Below are experts of layer 8 (counted from 0) of a mixture-of-experts language model. Rows are named router (the router's row for the expert) and show model dimensions 0-127. Each number is 128 + 32 x the weight over its row's rms, rounded and kept within 0 to 255.
Before each expert's rows: "raises" lists some tokens whose logits its average output raises strongly, later layers aside. This comes from a sample of Wikipedia text that the model never trained on.

# expert 128
raises: "ial", "ury", "is"
router [157 108 139 154 134 107  94 132 131 162 181 200 129 147 167 136 130 177 112 167 135 140 129 135 125 146 149 140 118 130 116  87 107 101 156 148 106  89  80 160 125 130  47 128 101 133 156 146 142 112 122  85 134 128  98 168 130 133 138  90  92 115 155 172 152 104 128 159 130 166 209 132  99 123 168 123 122 117  89 113 121  86 112 115 112  85 158 130 161 194 105 151 142 157 155 108  84  44  94 109 123 114  90 203 103  90  60 156 162 158  94  98 200 192  95 137 156 151 122 146 141  67 139 130 148 194 139 186]

# expert 89
raises: "gan", "ew", "gh"
router [144 140 129 141 136 112 129 137  78 113 137 198 149 152 148 121 197 151  56 160 138 151 134 127 120 114 142 172  55 155 148 129 116 105 180 118 130 103  45 174 125 149  75  99 116 162 166 111 113 144 124 138 170 154 112 136 101 119 128  82 112  73 145 122 140 134 120 160  98 184 138 148 111 135 168  68 132 189  97  59 174  96 119 103 122 108 137 152 150 130 111 152 167 169 142 100  93  87 133  69  68 179 120 146 110  77 124 134  95 117 113  81 102 125 140 119 126 165 166 188  96 109 170  95 181 127 193 138]

# expert 30
raises: "ive", " Democrat", "ing"
router [184 114  98 183 146 106 124  94 118 135 144 108  73 142 146 143 130 134  95 151 136 153 141 134 155 191 180 154 116 117 159 139 148 132 156 135  90 116  90 127  65 136  85 192 109 138 132  94 114  93 157 141 130 193 114 129 175  36  92 113 122 128 174 200 159 156 135 127  55 147 130 150  85 130 160 126 189 146 106 126 186 100  97 133 109 110 128 163 180 181 133 129 126 143 162  78  74  68 125 120 165 153  73 122 112 131  49 147 127 171 134 106 152 149 110 117 169 139 153 159 130  94 123 104 158 152 139 177]

# expert 116
raises: "old", "els", "led"
router [191 114 126 162 145  66 114 140  96  90 124 171 154 154  90 182 221 141  82  97 155 135 142 151  91 116 138 158  98 144 165 102 114  63 142 111 123 106  87 131 118 167 101 140  86 148 139 108 132 136 143 131 142 150 108 148 125  78 110  91 154 129 135 147 128 116 177 200  60 111 133 163 140 147 140 151 127 130  81  85 166  98 111  99 119 114 186 133 125 145 128 131 152 168 153  40 116 118 109 117 112 178  92  83 109 140  87 154 126 134 139 138 194 124 102  96 125 181 196 145 105  75 121 107 180 182 150 174]

# expert 86
raises: "):", "ajor", ":"
router [109 110  40 142 149  73 123 107  85 130 117 134 146 170 183 143 167 165 101 160 137 158 125 152  58 176 125 161 134 169 173  80 121  90 141  95  99  78  48 148 109 146  73 142 129 135 123 109 144 150 170  90 122 134 119 132 156  91 125 106 161 105 178 164 143 143 105 169  77 158 159 115 142 130 135 104 150 194  90 100 150 152  91 127  86 124 124 129 140 158  99 152 158 140 147 120 145  93 160 140  79 167  84 119  91  74 116 156  98 160 126 136 177 199  89  63 147 169 124 153  91  91 129  99 142 167 135 148]

# expert 139
raises: "own", "ies", "i"
router [118 142 127 162 140  84 121 116 120 140 176 186 142 201 183 172 134 160  98 156 142 124 163 143 141 136 161 147  93 164 164 122  46 116 186 112 109 112  93 170 127 141 131 134  84 124 210  90 159 118 140 103 130 123 103 163 133 123 111 131 207  94 195 199 135 124 179 148 125 196 197 130 119 119 105  95 134 126 103 112 163 128 160 134 118  99 140 167 131 177  77 128 122 149 119  73 118  79 111 175 136 153  99 154  95 150 105 147 112 150  86 130 165 137 103 118 150 182 148 185 111  96 186 117 134 140 151 148]

# expert 68
raises: "ered", "er", "o"
router [162 108 126 168 164  87 105  67  82 104 182 158 159 162 118 164 160 171 118 146  91 164 137 143 114 122 138 131  72 129 127  74 100 128 204 126  90 116  91 204  82  88  77 156  94 140 103  58 116  80 166 119 148 122  97 144 100 144  90  69 127 109 160 135 157 135 142 150  69 193 158 139 140 152 160 119 131 145  99 139 184 103  97  65  72 123 136 113 155 132 109 124 134 179 160  83 119  83 100 115 142 157 107 153 136 111 111 124 102 106 125 126 197 176 113 133 132 171 159 124 111 138 146  90 144 182 149 151]

# expert 56
raises: "ceded", "ter", "sc", "rist", "l"
router [168 162 123 176 189  86  75 148 122 138 137 195 124 183 172 165 147 132  83 160 116 150 137 199 113 180 155 148 135 156 174  84  88 131 173 113 151 101  97 137 121 115 114 177  92 144 116  97 150  84 122 130 167 156 106 128 139 130 111 109 181  91 128 136 141 132 164 111  88  92 181 145 110 158 110  75 143 139 115  64 174 121  97  59 111  72 152 126 126 171  91 130 115 174 124 121 126 131 149  92 120 173 102 128 105 137 111 150 105 146  87 146 132 154 117 107 166 177 146 178 111 125 158 144 206 112 145 213]

# expert 51
raises: "ies", "ian", "ied"
router [145 152  94 159 154 109  81  77 113 125 177 160 119 155 156 142 155 187 100 144 210 144 161 111 125 130 174 180 117 176 155 106 114  97 169 126 111 143  74 146  83 166 105 121  73 127 114 127 193 105 138  56 162 129  95 195 162 130 139 121 154 126 162 159 160 174 145 150 139 157 121 208 123 115 136 121 118 151  99  91 144  73 127  78 131 134 136 133 172 181 102 163 176 159 140 141 132  72 175 115  73 163 102 132  93 111 113 116 120 119 107  71 151 147  90 118 188 131 120 153 106  91 171  89 105 143 145 145]

# expert 148
raises: "e", "eb", "es", "c"
router [162 210  97 173 171 100 104 152  82 125 144 180 154 179 174 178 164 127 113 177 223 153 124 170  89 133 184 135 114 150 168  81  83  88 191 148 106 146  94 155 129 127 131 132 116 123 127 101 157  99 136 104 178 144 115 150 112 115 131 108 121  99 177 137 182 118 185 141 130 112 166 152  72 132 119  80 134 175 110 115 165  78  96 108 114  97 164 141 145 123 115 141 130 105 138 160 138  51 121 121  87 147 127 136 109  82 132 171  88 112 114 111 130 134 100  87 191 165 139 171  97  97 145  96 151 146 158 139]

# expert 13
raises: "g", "od", "ather"
router [125 132 118 159 187 107  99  65  94 102 174 124 107 118 128 144 124 165  83 138 137 161 159 134 101 166 139 159 117 109 188 130 103 108 147 104 123  86  95 176  56 146  59 159 115 148 122  81 124 107 156  95 139 134 151 140 142  88  69 122 137 120 154 151 158 118 162 151 109 183 150 128 108 106 204 120 145 166  78 132 137 124 104 131  52 108 156 169 136 122 129 134 123 182 174 107  91  95  34 103 156 115 147 140 107 117  72 170 127 186 121  75 142 160  51 123 139 131 172 141 107 102 160 117 164 168 145 124]

# expert 152
raises: "port", "p", "ducer"
router [156 105 108 164 139  94 129 140  85 102 184 154 112 134 173 160 165 106 136 143 132 126 162 139 115 171  99 163 119 143 153 105 119 110 206 147 128 137  88 189 123 147 130 147 112 167 176  62 175  98  80  97 139 106  66 148 127 128 117 132 144 117 155 150 134 172 167 152 111 196 133 160 147 118 119 127 156 161  81 113 155 120  98  95  70  98 161 153 118 133  81 149 123 128 185 112  96  67 109 104  80 142  67 145 143 135  80 132  81 176  97 102 134 157 118  87  96 201 159 165 119 100 118  74 125 178 127 197]

# expert 73
raises: "ly", "ed", "ist"
router [146 140 135 139 187 112  94  83  78  96 150 163 109 136 124 131 124 165  84 139 119 139 170 137 120 162 163 134 134 133 146  51 102 109 179 134 109  96  85 131  75 171  82 126  98 139 158  71 131 140 130  71 163 125 118 210 177  97 130  85 142 113 128 149 147 155 149 157 113 182 182 150 116 198 141 107 174 162 118 100 150 118 132 105 122  72 168 146 135 158  88 142 168 185 135 102  96 119 103 146  83 141 107 152 111 122 146 171 157 126 118  65 187 128  91 111 136 130 195 134 102  79 170 102 135 194 163 147]

# expert 130
raises: "gr", "els", "e", "rie", "eg"
router [108 114 132 154 126 111 123  87 145  95 154 154 159 117 158 157 121 165 127 124 150 171 167 102  61 136 169 131 129 139 177 157 114 123 168 151 104 110 134 146 111 133  55 166 112 120 137 107 172  76 181 131 127 139  78 143 162 132  96 138 159 100 126 165 202 187 129 171 137 140 162 180  91 151 184  79 176 128 108 119 154 108  61 135 124  80 135 163 178 120 119 177 156 161 124 119  94  60  80  66 121 148  82 146  76 111  74 125  91 178  74 100 143 183 115 120 118 174 105 154 109 128 148 112 141 137 161 147]

# expert 122
raises: "ce", "-l", "-d", "ctor"
router [172 140  92 144 145 122 129 150 106 138 119 126 124 149 111 136 119 148  91 192 178 148 147 151 118 171 123 136  83 161 158  75 122  59 186 129 130 114  82 162 137 188 111 149  81 145 150 130 184  75 145 114 147 148 100 156 153 141  81 131 185 112 174 161 143 110 164 138  99 213 137 195 134 141 144  93 143 161  73 124 188 102 126  73 137 131 105 151 139 120  81 175 113 156 126 121 110 117  92 132 109 142 156 145  64  60 111 148 107 144 147  87 142 153  68  89 151 152 159 155  80  80 180 131 104 104 161 121]

# expert 49
raises: "ote", "otes", "ons"
router [161 129  93 151 171  67 131 136 115 121 187 153 114 159 188 173 179 125 107 168 170 121 140 173 114 143 132 151  90 130 157 108 139 119 165 125  93 107  63 145 115 139  70 133  81  97 133 118 189 144 104  97 171 122  97 153 127  99 122  69 117 130 190 195 168 139 132 183 104 128 145 107 129 112 154 114 211 139 117 149 158 124 125  99 133  36 175 104 154 166  79 171 166 190 143 110 118  98 140  89  73 166  90 162 115 147 128 161 123 121 134 101 151 130  94 125 155 127 148 171 143 108 133 128 196 147 136 124]